python train.py --num_hidden_layers=13 --hidden_size=768 --n_experts=64 --d_expert=96 --moe_layers=[2, 4, 6, 8, 10, 12] --router_score="sigmoid" --normalize_top_k=true --routed_scale=2.45 --tie_word_embeddings=false --optimizer="muon_variant" --beta1=0.95 --dataset="wikipedia_en"
Below are experts of layer 8 (counted from 0) of a mixture-of-experts language model. Rows are named router (the router's row for the expert), gate (a neuron's input weights, with its number), up (a neuron's input weights, with its number) and show model dimensions 576-671. Each number is 500 + 25 x the weight over its row's rms, rounded and kept within 0 to 999. Numbers have three digits each.
After each expert's rows: "mostly gets" lists some tokens that are sent to it at least half of the time. This comes from a sample of Wikipedia text that the model never trained on.

# expert 62
router:437565510547508508501491503497470508491535484505467553526460497509520487515486511533466522473488546499477500452520485481492479485512493486487506497544467510507518491497487499471453494492515501498487509542512474459503484481513506467474471509504476493476490538514526559511475493504505489446
gate0:527487460514475503505527516543480548503519504518497508541478471532486491557462498519480478483475497491474526516483516473487464531518533525494485504472481475476521473482502492492467502504485502500523514492554517453511483522500470536481464513500512456513521538492533497484523521465533477513
up0:475456505531479489501509535501476513518477472514468534485476485509511473491464499458502511462483497470503492482457511475508454475503501516498507471499495478522476495466488460502511508483477541509489479527521480482516492509519451511509504507498515491479518498453505454498504469504516494535
mostly gets: "He ", "but ", "not ", "However", "although ", "he "

# expert 52
router:479541471495484516497460445518445479529488486479503486532521499503509530477485531531483514472461509479480520507528550484491453507468458481512456502520519500474504537503516491506466506496505465477460529501532477449489492523492542489505494511530519469504463491462562541459461486498507482482
gate0:480513475512453480481508524501503511483496485471472548516512489490499550506475526484459491499510528501507508521491518491528461493487476503504482465509531496536468493466483491551509461464472453491525476558472519520521525515482479508503464515523494463472495514472511495472524505479518511506
up0:496498457485500536463514511488480510497541493516482517536504492489494455490516549491481490497478501494514536554516519492521451500500482505537492529522464494491449499477547511501493494515531498472502469517478506480506528528489502497469479544504503451485485563516529504471488496490501474518
mostly gets: "military ", "food ", "security ", "health ", "She ", "rock "

# expert 4
router:526515577511451473514470492468489496490483515527491524556541552536501516505504484504462467494503515505523506477512464489513473492483469507501539502527494494492484517528527529494493549473525446465526499502458535498480472526545512538508495573519487498516494511521457502547490505471496484506
gate0:491503499511498502503470503480487503468498486490496510454532496529478573516446442497510543482528506540502492465517481514508518472458469506504525500481512497488503484509505494477480550495489490444485488489468488473490509521507500506462472513535502481515509518504492488516536494519528481463
up0:530499520476531516506522468497534498554480529509511450531463483507481452467516532532513452549488492495461483560473485483508497546545545508528475519488483518502503488459500479493511461514482531531501521515522499514522479478491513457548519477464485501482478500480492496492449510509497550521
mostly gets: "Animalia", "classification", "л", "ст", "iy"

# expert 26
router:482507490505498508527525476494515509475548480525529451502532475539533495499495490502456519514541474461503493470477505523528525478527476518491505497498523499488512490446500513481472493451527494489481532501471513462479535495510512500492474508521501502537505502507508479473533464470538481522
gate0:456520504510492487478506526503499484489517506484545482499521492467507471510501489459500506536526496496477505533490469525531517497509541515549498478491461491478507511535520473431514483481500493559479483453445496500514507514517490523519518456465537518508519525477478493513477466428537539442
up0:493501525511528461507537524479499490526520501480540475500508509485513499495526523501486472547539505499451518510480521501487512477540523539505521488505461508535503516515543462455524501464522518502528493456464489495468470503557532523537502502440563527529469492488498482531495476472510486499
mostly gets: "During ", "during ", "Binomial ", "MF ", "FW ", "until "

# expert 51
router:497527499507507493486464464534520485511533517486470488519526485506524483507506503526508480508492490539494516455504519496479512502545473514512500489497482471503550513511482562514491487489482511489531499479504488490450515502515488463499472508543533527495489510490520494503513533456488517520
gate0:527554490531542471536509481505501512454504525499491519500502525485480469513529529475481522440490478529534501517503481485498463510473504455495457480496510504517466485472497530480477519476524528491480473468527472470522486494489512497515536507515525496491486535504515525513529539502528534487
up0:474420495491498509465451499510527464523457449471507493495474527535517477489493465507482469549467511478499466506527479526501561494527536546483535519467506488527516495531494521525493484495485452514502499527498519503508521518549538504477463495494489528493470485497489508482477463490460467474
mostly gets: "his ", "In ", "His ", "short ", "Genre", "her "

# expert 20
router:453474531512509511536471526516501490549514508506505530478519500473498544525475491530477507513480475509492470536468546472534510493474443493516521501516508452520481578501471497495520505470501447487509510457503535452518520518504450494428486523493488522510502491510486519517494458529554512561
gate0:482508518488510482491476477519474497507495502467511512506532477471514524517557494490488517507499514509502448485492504539501483529501451491480517505491561495488546479497505483478505474485456493500516481532475471454540498489452472532464477523525508500488524526481504475542458498485510494521
up0:496502472526506500536507519475519479486496496529503490519493528537472477503465511487553507478474481496473562500512517468506533457488517482523519472504444525503475511491480541484503525522526495507480511476516519576459498495554547498506504494462486492523468507523478539496530520513507535486
mostly gets: "Racing ", "Liga ", "ı", "loan", "ş", "ç"

# expert 34
router:514507515538465496508532528481487499495507474480471524474509469532503483550531509513491480539480554515477490464537504458492518529518490505490506485479509492524509474458572525519468514525539479468462505475520480460502537481461487480441421483512489459437522510497503502490513485490474460502
gate0:490523510511469506467510507520498486524493526485476490519465500523498514530500469463488476483505485470507520511514482492509505500525442525491495491509500510484479452486504482506495473556479492490528486505543496529469500510452479500537517495505505505454512516513493501499503473535526519498
up0:534540521454475488523523535512455471472506478499538487525503504530468508472525527488470571494477523508520510519453483507498490524498522506500486460524529496487503502491510526505506482465479499506510491491474513474524460508450533487532479463538504484531485486483504502507497517479507551514
mostly gets: "Candidate ", "Votes ", "They ", "Binomial ", "they ", "Name "

# expert 63
router:468539555502526472513455506522502487504506527500499493518469512492542507493490529554520514529543522482495523462520490473475507495537471510459503470460475535549465502473483533488494514459514507457484500527488491521502520502472528463485483479508509485518497526527504508509531543463547500512
gate0:522527525489531550527475518519504549551511556505508533487518553509519478483506521507491497512458487533479491546500512467542514510522469467489502484531493486500501471484493470515502500514520513491474481505527527490528460491496497445490464488518469459504460521483518507484506525470469468541
up0:449522491504533482498488483477472500519531502536531503495485475506503475499483471529496485537489486522473537523482472482476534514466498470505469486476497546554482530453511520499497546513504496505518479460470517450487467459516499468544474527512494513489465530536528498512522515520473503518
mostly gets: "[", "(\"", "£", "before ", "version ", "titled "

# expert 42
router:474473541480463507524493473504579513560489514462473509514532497525511517488486501493417493505515505476497473478521513482505512509545487514482494492518448517534490511499475545513500484500502434475457489511526470458512525508522532480480474516492515518517481511542530510468476464480528502473
gate0:451483539551512511501489523516475487501530528488530514507520483517508466512522489511525474498542536502522489520492541527488500497500471477510494470473513518479518482487501512498519489503496509495505450505518481489505508466483535485500498502511495498500479515525503542501524484513491438463
up0:509538465504480508502491487450536484492509456537489480530492509501497525475498522475489519508483484501507501513513474497544457501504513517491568541527489526476483488530489480498452538493486495531468531515471544538491515522509482503493469521447538534471529478498525494510493522483551543501
mostly gets: "political ", "police ", "food ", "social ", "medical ", "economic "

# expert 43
router:488505497513493489500501506521506522552477462523474496482523481504526492493468479480491489542472506507520481525487535480552449496503434515552475491537511478480492482489505499499487526484504487484485528502512509459461463511491526511419435507496476523532533523521524508486548481493500522485
gate0:431502505514495493496513477460470464480510538515522518482515516463522516477497481487446495471502532462481492509493543511494493547515482449525506458501536488484509513481514464494463526511518459496505520504543479524507487516461503482493444500470510503477557511503588485548531509525522488431
up0:500469509537502507507473487496486451500482503525494493511534487510486486463450499491477496502480528510516516473494519507508540514460488468514493490497545475470506503497513456520462492520483501486457487501543462532498520532466487480468515512466531483470509522515542486497570495517487509449
mostly gets: "See ", "Cup", "Pld ", "draw", "match ", "semi"

# expert 44
router:467484493530473459514488508495515570538516476517473490502485506482532492506468481478502486486531520542498517514532478479518490503533518482493533498486478520531503538573499547479485573522502479520533503499507467491506503501441504468485535452559520512498487518532531490510474514470570503501
gate0:464460547503508486528515498460506494492494514560486456532496547455508477487538509496508489496536519500476482452517503475493503462486501507472537469448543520507539463501487537487469541527513468473463522484498477470505481493485524498455503480502508520461508527476536499467539465438480528497
up0:503498534518463493499487520489534515456472514530475454483448500490485498483509540500515472503521506537463503500521470476511472486483524508505535506540511522513535505516504519487473569509526498542495509500497448505477444505486561542472514483506525495464504525509528507470536478448468555502
mostly gets: "because ", "wrote ", "provide ", "how ", "saw ", "create "

# expert 48
router:497542496531471510514492467497519525497489533516513511479532482567476526500462564514502469515474473501504491502457502471517499469519469490490494509518520517483471512522470514473492533496458458459486539485546508495465497501518484472487477535465465509491476506505464524520465506497528474487
gate0:481563515523463529468522515552507527491485535469463494514552444496510524522480481512522497518499477477511465524556571516532529514555475538520490470537508505505491536467500477455451488488513449469510490499484466475487434497482473526482467512514500506493495518481474530470521505480483542521
up0:482477512503527487484522457448505474522487478537522521492472489551493477524531510478522526478479509499463518470506549517510455513517502473462487556496480558484533487533524540511495517521473504480518500513488530526549491533455506531509525511491485497497544496526500477488512567505520458525
mostly gets: "VF", "LO", "Nar", "Kir", "multi", "Collec"

# expert 23
router:462502518495475469527479497500485511501506487471534515529523460482559499521488497531496501493493536467496518501532528451473442539525464509533501471549463533518527491524478510499487536472487517511476512458471500431474490515556483505494496493474507507497489521499492512513521502481484486503
gate0:465476525542501495508473506475484486500458516475473457565501501513466494475486494537520476469536516505491500509514511503524471493438503530477505525498486523498509480543549546493493496471469477458518462470500444464500517547491539481509472494511517472500518508485451497490444506468514517542
up0:522526497495483512508540444546501499494505504490485538462520486471512544481531494514477520526452478485507528522484456480518530492545488474490468478483474503496494498450498525522471495499517532532512540541516514509530459478467459494500512494498532497479485486506548506497541504515510475458
mostly gets: "new ", "former ", "winning ", "returned ", "previous ", "famous "

# expert 17
router:476549508520482487500510511508535514520465498508453487514519479531468478489476486486522495527488526483467514515483531526491489471469501437521493492513477521490511486475486514484507525495514494494472496518555525513480505506479523500475497502501490483530525490504533485511515509503508492509
gate0:475497517543521472488486515520503491444479512538519505517496528527502534502469514526513495486450503517483502502534478537507501514513487495509533491502514501466497485461491526490470506559492480494538530537521526475475518514476475539537520480516515555538480525539544486542485520481470542512
up0:455488489476483528521518468475544546495486488459534525482498516448477469453469527472452501483537503464499538478489514475520479524482519525499510583533501475518490537533494497501545515550498530531511496474519495494524525531521511514467527495514479503446506524479501530504475500532531496449
mostly gets: "sub", "non", "pre", "dis", "comm", "inter"

# expert 50
router:488511473503501463540493472487465492506491522507488488510512471497549511510500490492484465489486507496468498477533539475533457485546512500472502511531509434477517511502472500465475505507533500477491525473501494502492496508463502455514449476527535488451529496529532506471534465470522502489
gate0:485475464502524476507489513507554523503494523457502495476552484513510482466502452506487507467499493484461473503529520442490498466500486478486522492511521511448473492485525490519471500486475496514484469523520474473508513499473472490510513482514504520494523567484536453471496479523487506472
up0:500462512537486487503479507471549495479479536472537510516527485553493493480499465487468533479528505509511503517512523464515509486522509474529528494502526499494509480538452500502501494471492525473541516505513494479481506487518486502476517508497489501512480533512495435495495526501513537489
mostly gets: "Binomial ", "then ", "ENG ", "MLA ", "tells ", "get "

# expert 0
router:464492507509493515497435501541450514511492493543473541497505529514579486516468499518474512501494545496550517481556499475506479565531456499537516529516527502477536503463516522490501510514517487537493488479482483509515541533499501487492471446489488486455509506476498520497496488496534450467
gate0:455520459554534497502504509535489520482512516536480532503474529465477506532465474461456490436546499476503505461469478504479530554522499527491525475487505495514544514522528496498491468437479497492498487471464534510519480446550492493430514517488474532450513537506510494506552475516531528485
up0:469518472512518485475506481529515488480473511502484485481457513468529504507442450534469511522529458474498502532485507513450539566536489506473529491492515509473540505541510496490495506423489466516525513471516519515532479489515460513467496528502467528463463521538517509526516498515541499489
mostly gets: "While ", "Julian ", "According ", "', ", "See ", "Lee "

# expert 27
router:445515521503500519501483531504480514537474498510486499539510463499540497496497532519470511512468485475468548483498486493473536536533476522492485481510489553521507527529498510505463535520543433537493521446508485472502501561526549420514523501498485525465491482517499536482508437558531504521
gate0:428514488522502501546458530517520485532453522521517522494468463514518474470500497486495504484470479455504522469489507498467522461493538499523501493489471516475485483484516481486489438521492497510473501457511456512509505490524508477480498488514478508471480500526545475492491509529533476521
up0:493500532516522486471515500450535487507486480516507528474436498492506503516495450503494512486492515450528480522491540505480509517538522517472476482528492475507499494498458544485525444460457537506524485512545507439456528513462554514516522494515524478527455538542484498496507484510512497500
mostly gets: "there ", "Street ", "Bridge ", "Creek ", "Formation ", "berg "

# expert 37
router:454517477512484482508490501558499494549484490474502514516484468476505523535461472521481465513494471518519477532500502493491508526519498521464517536510505523488530505533542504497483537526498487529502551486547439498484509475469490440493479529489528526493492534529523529523519560496513459466
gate0:472524471492507462471483497530487527451494497505494498493481520485524477473540520540461496488440489511525468516493522519468486457519488521485524481478460517467475514498516509536520508507532478489538490475507506480509481513511471487468457502502501548468486477481475505477497525502505523476
up0:506460505495472511511528470456515475502484475472536546501506467486490529521511545502495467513505480489492528482497544485560537496492492532525501523472517467501535508491492446498493505507475491492487487523491515489497505523532490543532532490489489490546509551497503482582527473506496516548
mostly gets: "without ", "because ", "should ", "how ", "responsible ", "use "

# expert 6
router:465508485496469522514493518508494488514511533475464479534511450522531512540477518514503488511511502490471481505539537501481505513490480522511555497494486509487487514505534514509471531486508485551492457494489463449451527499505520499499494490519496487507481500537507493467515511478512462504
gate0:489506461521475502502464500528502513516517487508495529486511487508540522523542541493513479486520524479522504433532500494490535545518530452509520472514542484438440532519524544506463536512522467511505532516513506470486549562501505496498491531530504500523484524515480513481540463477491512505
up0:489503459498489543499498505539471516530532494503488536495524495500541534523507519495540472473539492511487490464518476478497510534481500478510536456516523475471464482473448524490502492523487479526530492530488477460522566573551528512466523536531492539547476508527478520506503503502477520509
mostly gets: "their ", "His ", "his ", "its ", "Its ", "large "

# expert 8
router:425497512528523509499483484501492513496497497508484519500503468504519480510455513510447506543482508486476462505548487508513541524503512484529481516516501522524501510490459519513512476493530485444462498487473499470490554470482489483461489514495514494477448515541491476494490497486493516478
gate0:484492510513491496518506466467530506505462495505477447470491514478534456522517503510518516493519533496500481518503500500511492516512473494502462465500469505511482493454490488523467540504505502483498503470510499480495518472479517530507480501531479512504521509488455486543508463508492519486
up0:495472508517498498514475524493531479493471523500462482474514482523525455543503555527499539494515512473491497492528511525480482490487468499496494450476457495505515488466453487522473507522491493469487493500496526498527503478498505570472452512532484483492508512494491513548496499472484511484
mostly gets: "Julian ", "', ", "Steve ", "Tony ", "San ", "Chris "

# expert 59
router:447510485509510540505501499499506507506544508484476486543501503530493493500449485532522521498476514513472464521485511514469482503543507514471514479472525516508499494520522546513472492525462448460469490500545462503486512471514467480471514462565501536495533503515532528446502469510496515478
gate0:503495495504531467499492506494515538539508517519505471504492514502497506505511498482472554421473510495510473506501480451544525534541459547519524505517527492516507516494472547497496521501486472461477532495483502506519495501525554502520502531533522513474479517447514495467488458506535476545
up0:487539505467508522570500538527482500472466507487502505513529515469542486487499494496465506520489505485496502479476480499496484484520500479492515529495538452484525468495474481574503483478462537527510502455533490488493505491476529514518516523538480497545546446476524483526541511512521529494
mostly gets: "company ", "them ", "project ", "organization ", "soldiers ", "system "

# expert 18
router:474464470502519481509520523528503518527514544484468541484547504530505533542495472518495472465436539502525471515460510513507467471504501511496523509533531502530523526513505495495492521477468497495496508485450474435490491541469498503496462523496467483505483565506491507487518492527496468539
gate0:455515482512543489542504480510466491501497509514468546502485532536499487503475519552493468484515460504416508470464518467512501533510474495482458529486540475500500502472529492519449483448509507495528469539494495526506509474480505474496515535537472499495509490481465492516515478495495498493
up0:508501493481506521531470542487471489493533510492501507472502513468505462519492539476459524463502491528519507518544487528479498462487498454451542493513509525476528491560493515535548531517481504499533488518512557497488488496534481514501495476493482521498480538480557510575456478518518511494
mostly gets: "along ", "joined ", "served ", "Label", "Member ", "attended "

# expert 11
router:474442486519472522523477477511498489493536520518448504535539461545521522505526476535473445506457514500497450520548472500455535505516521499462481499505459468499555502512478495497479503522471546502511535509470477535469491502502484498498516519545488553458493505483490496465548498488531479511
gate0:531494466452519517559514469453483478500512524515517556550506545501490527506456479551511513543473518515460505501501530549441489507492525498542487503504467501481492483499538495533464464505483497496544514543512511496500512512501495475474531528556511520470509458475505506523494501494516569534
up0:504517490517517483458468454534545466519500503506508516548508513491503522461510507505514542520489490449505474530527481428475520526489458520557484499499494521493492531474519526468480492491541486472471477500541549491498462514479478554494498525475529446478525491506490490469516459539524494503
mostly gets: "′", "Coordinates", "Animalia", "186", "Candidate ", "· "

# expert 56
router:484521530542484483530472489505497546506497478503490504516503508503496517498478524493480506479513499485473497519480472487527510511492480472455510506520493524498495522511545474556469477470480463513511501499505533493509538481483501488494483549514504485479476497508490508498495522509512554451
gate0:458524548520493479486536477505526548500514514483513528474539485497472504510530484487503505515473484483469482467470555526512480496525457524521529487516495519468494536473538471516501503460465552476521498492484477499488510527530492498493474524532511533497460508539459508483521516532475485495
up0:459478406505522477514543537478539478519502446537468457537507514499485511484523459485491507509462504504505486518503533530481494488492487493504497495482494491496506442531545520509531484501455446525505506531485518502500469482485476517490489467492485472502553528496508514524507470469468516539
mostly gets: "Candidate ", "Supreme ", "Genus", "л", "Minister ", "ир"

# expert 57
router:461490492555466473478528505495475542512529477502517497513507504474539522526499505537490491479516498525471471511516534516462477498457491542466531456527504477494529508478502470502511494473524526456487532517465514489490544501486538506506472482505522487493518469500524499499526458489466483483
gate0:544495516531452536516517478497507535462490510499463479492486473456514526485485488499490544532509494456533494535511488537468521497522470500451478524512510531479532488472501481475491521491509528533554505510494482462497508508499516471534482476520480484482515517509492458518505511497502498473
up0:464485518448534482499525496495482448560481532499527521504448501532470484484518484452458465494496496522481524452505500497520471510477517496564478487491491455522477507549504532525519483524488479463430489499495513547517494499510526525461508509506494542472489503513491546483474515523498487525
mostly gets: "worked ", "Genus", "Binomial ", "Phylum", "Coordinates", "Species"

# expert 2
router:491528517497504478496468530497465520518505515546480529524520504507507533479459470508503497474500499480490469505494526502469491474505499487512500507495498529509521492535535532453497494467487438505462529518537483459528533500501516504466501519530499506459466519505556504496485456534496498493
gate0:469504484519490502532505510497516511471539508449445557484505511483520536448490483529499507510507510514539517469520517556433508520485468498481458475479521478504483499509517525478549537506485465466517538472466498481489532502526512474491486497490530539531451513493502521526496496542521479564
up0:486490510454508520517510510524487503503528499504472503495457427497551511430503483482507502517518521517563463468504514527489539480479493499495497481497529474528489501528510512504521510490504497524540520501459484450510463479494499499527447504493502525557439509527511526540476501521485477510
mostly gets: "him ", "located ", "appeared ", "elected ", "available ", "arrived "

# expert 15
router:500490495536542520492472502485477490487530543491460495500529495527475498526455523499479436506477495491503506488492486496511524510528486476476518496490478499547554527498519523438432529453457491522534527506505479481448517518519517469509480465531459485515459475544496487532480521532515491485
gate0:511455509498464532514487530529441519504518465504517477525553482544502452544522536501483512505515474489481515486533527496498523521456527500539530500496470493500473429474544514483511551506496482498528502530494475492540530478519520556513498471455498497479484514565542499501472500509555500511
up0:520457504529495507472503471528493498500524474506504525458501499515499512504509515497472503497514493517444524480529528509464490494479505514455470493507469510484489538485489511518444529478496535466512487498479496472513483505500509490486464506504472489514463495512528479509425515489487494492
mostly gets: "various ", "several ", "some ", "consists ", "contains ", "these "

# expert 47
router:483459501517490503523449507529489508540476540463482514496521483527489497471462514480509491486472494498462477527490494501480488487534513521432517490495491479475508521499535535508452525495504458536450519448450537501515481515519539504469431497506515449442480528482542525503474494495514520504
gate0:499471475490480498469474564518526507467519502507485430512458545517529517513517522517490530494536499483490500496475486509513479483503463543487466469488468514487524514520463490532474530508500544518502517489496502463471464488485499512473474514484503506488487539516512456496512536509514495453
up0:497502500554489455474501554530499479519464488480474489513494502501512486460489490471448479487534505511512504512464512514487514470501516555515488506458457536512510488506481540517493540525519504523507497476479508488479469518499503510439494529485488539476520516479505434518461489464466514497
mostly gets: "has ", "they ", "have ", "had ", "They ", "went "

# expert 12
router:456517548505495517487497480484535511521554508485500452504505486514516493458500539539493514487475515545479472558552519509506492492531472460515490537515514527491514527491505530465520489524492524515501489508509552483474522481486507511479506529471550501475472507537458522519484538476523481458
gate0:457510507503531513492497520484533498479476489511527517509512502523507483480442547504476527524509531549469505523499505495472462504494469474507496511509493486497512483489494535481510514486487516514498535498513476527497492558521450464432523473475486549475482483507514476525499520495495501515
up0:510446493492458506487479506487521474475520478476442532531515476516466517508522515542481492458509495482532491515483525500537509476495533506490512489480483499523510516514515489508491514452525490496468453522534493493462497443483503468545520525535540489507529508534504483486488505497486485488
mostly gets: "world", "them", "World ", "World", "Love ", "My "

# expert 46
router:430504476530466505531496507474496554501467490493497510528496465496489476499481514560519490519483485462490503487500503483477449504499523494526488482507483489508514503493524514506512557515491452472509524539428515502477485506557475501492505524488492483541508534499501556491502492504506496530
gate0:436483481516490506530494526483541509481504464451505542517530505515469472522516505499488452507523466415499518478476501493487477495482513492544537540501482492514509522511486481505475497512548512500496505500457478549541477508487518503516454494545511531540555507484492555494521492473506476537
up0:492485473473485515515502502498470525450526477474473532499501462492482490501491538499505485531518438499481505474491519488518505481506505493545502491520476518503504519540517437492488468504544524506498480503520491520498487488448518469501429476513514530468485556514528464517496553438497496529
mostly gets: "Votes ", "Coordinates", "dis", "agreed ", "eventually ", "ref"

# expert 45
router:515518472531535519548484487525522514496524483497468503514513503492545512527492484513469513528480467508497477501546483501495494507514488469460535521516499546555483534525481478464490491476510500550492515442485502455513488518491494486504477506479511507496473545556501530490492493519479494478
gate0:485502524539510505464479526518483493473512462516546518491519514484506517492481464512490503471521474480492522496512513474518479540514511482486537528533495547487529511487495474505461493481510532486464514537481538448545494533468513548535497469478485480446495531503513520520504498487544489498
up0:515503489504510514500522513507499467447515508500521501514493555465476543505518485521540512453518476486501495506493461512524486538486531495501509522536463521448533476441489501507451471490514543502473523542498537455519474544467495502500475454471471518501471517510510478535469472470530491484
mostly gets: "Ban", "Gal", "Mah", "Bak", "Sar", "ä"

# expert 21
router:487513511512522510527510473505500511508513495537482506528482487528532555527474506551479498538480463503488449496478494494531509507507512506489488462510498516501473527498516516489493520454456429455446482497492485458458484502537453517494489519486536481478472479503479498501467465507506505501
gate0:529483529464478511504491496512474491481525501494473494480525533494520500504467508494545514503460534536499484499520510524508505489520553505475488525458506539506488486482514453463519530498498481477481521453504473498518487517477512464527509472468505477491478471475503522517513538509499465495
up0:458484525504453495486507487529504504492474446519496467518472481474513522500480523485487495511475499519465503511524478518491475512522448503545492470513491486536516506498512504517492494531487450480466445546489507558473510536540518493503483520494499509496493516513526498506505502471536498524
mostly gets: "San ", "Supreme ", "Federal ", "Los ", "Cape ", "New "

# expert 28
router:481487499512536505485481529501472526520468508512497513501550494542512534525521480534466484561456524524450476512484520496505466533511501478499472483553480483500504523501536500433503495464481462516535471484522526534505483525462531453517508540486484519464492478491496513530496493481520446514
gate0:507491482496463484533498507520485512497458484502480515527509499503513495540478460529507501552506505485502512513508567519534479468519496477537511482510461537520479538518521476487482492532504487537483527459495468539528469492502552494510523523468509513498455477523492508499491478506495494517
up0:511536502492469497489512508485494483512522517507506483505497483494480512516563556479477471462491497493474505449495471530492496519480494515519532487508526506504476499467483523520524529460522508481473468516505485472472503479468455523472484493543469517542499526446505457491504485485500511504
mostly gets: "would ", "could ", "may ", "can ", "will ", "must "

# expert 3
router:481505492489468506521514515560462506485496486503508508513522473473535510551471497493531481533467486477528480491479514526446494499483457478486513489540479479480535526443477493499489506456505503478507522474486514503479515488510510504501483479491524501484478492483556537542527454459522504507
gate0:520502504532479506506500523521544528525512487477501531478568509537517535493458463480474493483474544512545505493492499486493514474461446501475483468506541514476475479519478481465456499482512477521519505519497533501497539489525487512470482464494463548501428548516482520475511518489493499535
up0:539502524473526495470495495513477512545450494527540477510501472524482466539552471484527500554505537471499497486491507492518434506479529459552513513482497476530502478505510483516533481533530503468482522472499500504540510502491533503482521503505445537489504524540532481531459503511516475516
mostly gets: "In ", "within ", "Genus", "Coordinates", "Phylum", "in "

# expert 49
router:470518537517483491557498518516497536520473501502460516502504531486524485493451550510438447542515549515486527531485522493478518517466496523487525514502517437457513519481522519504468514475496467482502493497513509477537522523533495507488517502535511503449469473545514506506497468525514475471
gate0:543522469522503513472540501467490506507505490507479541538512506447499533541519546518458471511454523490537520490525524521499542479546507434509522499528515478450496496476530530491519518472500497481502566501512473490499527492494482459500499533496491480479503476469493516480484490467503495495
up0:509472499507477497519496556519486513453513505487498476515479485510443521495480472464543510541484475520515502499516503442496460541483508519491519504489533503548507479513522500512528510507501501503492456468485488480476466501479468521441508462468485467493505471553516474515505509540497504502
mostly gets: "Species", "Genus", "Julian ", "Robert ", "William ", "David "

# expert 58
router:495530511537526453481463515539493515505500462560493494518524484487504482510480463552448511511461509466477508521478491512491543526494526500522498466513523515530435538488520495430509532494507490490511461482478473480488500539524513497480461489501479500473517522488527489456512486489486460510
gate0:496506526547493520530499522515522497465493519517515475478463461492515474549475508499497506483480493486554495544489505483488463466487536500510504461500493485486480501517484511511471515492542481515483513497507500480494524494579495473498487461521503518527477523533482512511543512505514511538
up0:475521478549500447493491502487510531560491501516536460511507482497482498459497466495500510512573507516490512520494469511465508486485490505555469539545510475463463492508541515540527477528478480500523492560520483501479466495425495465500499489480540501506486499512491507489522443505532489492
mostly gets: "At ", "spent ", "UTC", "same ", "years ", "at "

# expert 22
router:484493512524507512543461546555502499504450509513474541556504489503477517489516499506481519510506488502509517501509491520513501510528419508461510495511502509496541527508465518491498516477485470464519505515470490495457489508490511482496477535522519506504499472496480494507490471489486501493
gate0:482499517529532476482444496511500494468467522530524538506512552485474483470497520462508481474500458499465523522467482522522516532482484513479505495440473535499521481514523514461473496491498495502487504446493552509453502505460514476519472490527463502471524445512519518499508432517519461500
up0:523478519488493485530498498492527509524565501487508453539519550487521512527450482540475533523520504529535491521517523488490540456522490440526475504518517484526472480478475542538506482516497476487513502506511465470548520487486511494460502513461482481512511541522454472510520512484485533493
mostly gets: ";", ")", ");", "election ", "relationship ", "match "

# expert 53
router:483557552503498473511467524506529530514539469476487488515526519489528499535474485498504487518490484492520543472522500489521501506544463479525513543476511495485505516462507559501484507510551510493535509507473495434467536476508519465489499501523533495417513465488489497544482491458487469505
gate0:473502453528517519456434503529498541481530486499523546507529464506512537486509485455522498549515493530552540493496496488534487516461486485539503472521495504509517481479493519522509485482517533438518521503490512519515536494482474494526461512507495497497512498504479489534485483490479506496
up0:493464497542491499482453480507522493535475469514503524519545512532500526435493498538474502534536540484519495514502495479507475503508514579503508501532496520506497514490454534489495492507477544489495482514511490519536507473461503528506519520544544504504504483470463488487489479535478526492
mostly gets: "Born", "Preceded ", "Binomial ", "FRA ", "born ", "', "

# expert 13
router:520491541515520508546497519506489513470466515480483518486495480515472459447499532484473456466523528488494445483521432486475500488497464480472515539561483471520463511491520532516478527419534483502490508467504520484525484510537517499525557478529494467484493541483486513480484495486487445490
gate0:542479462470472522506479504519535507502473511510466502482542513521447480498566482531523480513525489474530500553459507485488471480543501490497512515518481515540464478491503511474484492483510481478478515496474517538505509535549489508479480511492545515514504527522449505467499510485506530543
up0:504495493504514498497499483451515480479511544488485468497503555514532469498524490507506513520507476485511474488493538506483482466462476509478470523484498504529520528484538509471515512435519495496510514481495490526516540528567501489507479448511553500513503471485524559506485525518513505516
mostly gets: "Country", "|---|---|---|", "|---|---|---|---|---|", "|---|---|---|---|", "|---|---|---|---|---|---|", "Phylum"

# expert 19
router:453492525465481474504543514470505482513517508482504465536528492531480452511496497511475526532505485492496474509524501491505505530486471463501509507513463519509499532504533482515517469476513477473470518481516468475520546480481518474504479552479486534458444477495499537502502451519511532515
gate0:460521496474483482485510479485464527458471518533551525519496456492522504505466484479534514534535549493494473490497528510471510465482513534473505496550483506487508480504549488451500494499489475487495498511504441522484514475496464474508541495500508452494483498496461481511490494488497454462
up0:514491484497514505496479509496509492445492520552532490511533488477543461499500498495476483517492511510481482432504507495473511488498497553479532506566519502514529475546526462465500475506468469417503502494492476526470510463463500523531524523502474480494518524493506499503500478497506461467
mostly gets: "Law ", "City ", "Football ", "Sea ", "River ", "Racing "

# expert 35
router:450526527510523456549474461531515534504499500521468511488513487510534505501500543480451464508535521520489485512528506496474534482526537520517537521520495529503527541462479518467470597499520492504517552491447474466460492462495490497448509455487539468509458565532521523508485466480560492519
gate0:496494503515530502483498493516478522519552525462484512454492501479515507522472517495484492466487508511498537504514494541491544478534502485496475523493531509510507507459482477462517525492534483522515489509493514506474495534478483495482522473475491493518433492470512481523499539490521491493
up0:464477480486510520455496496535478509510475520519498497489515485533496508533500510510492525524501507512484475457473510497512546462477515528441511485537490523511511514507504493525473511527470511548505484467481511523536476482562475511516512512491520522460460500478469504479522546562523498478
mostly gets: "According ", "During ", "Following ", "By ", "As ", "Since "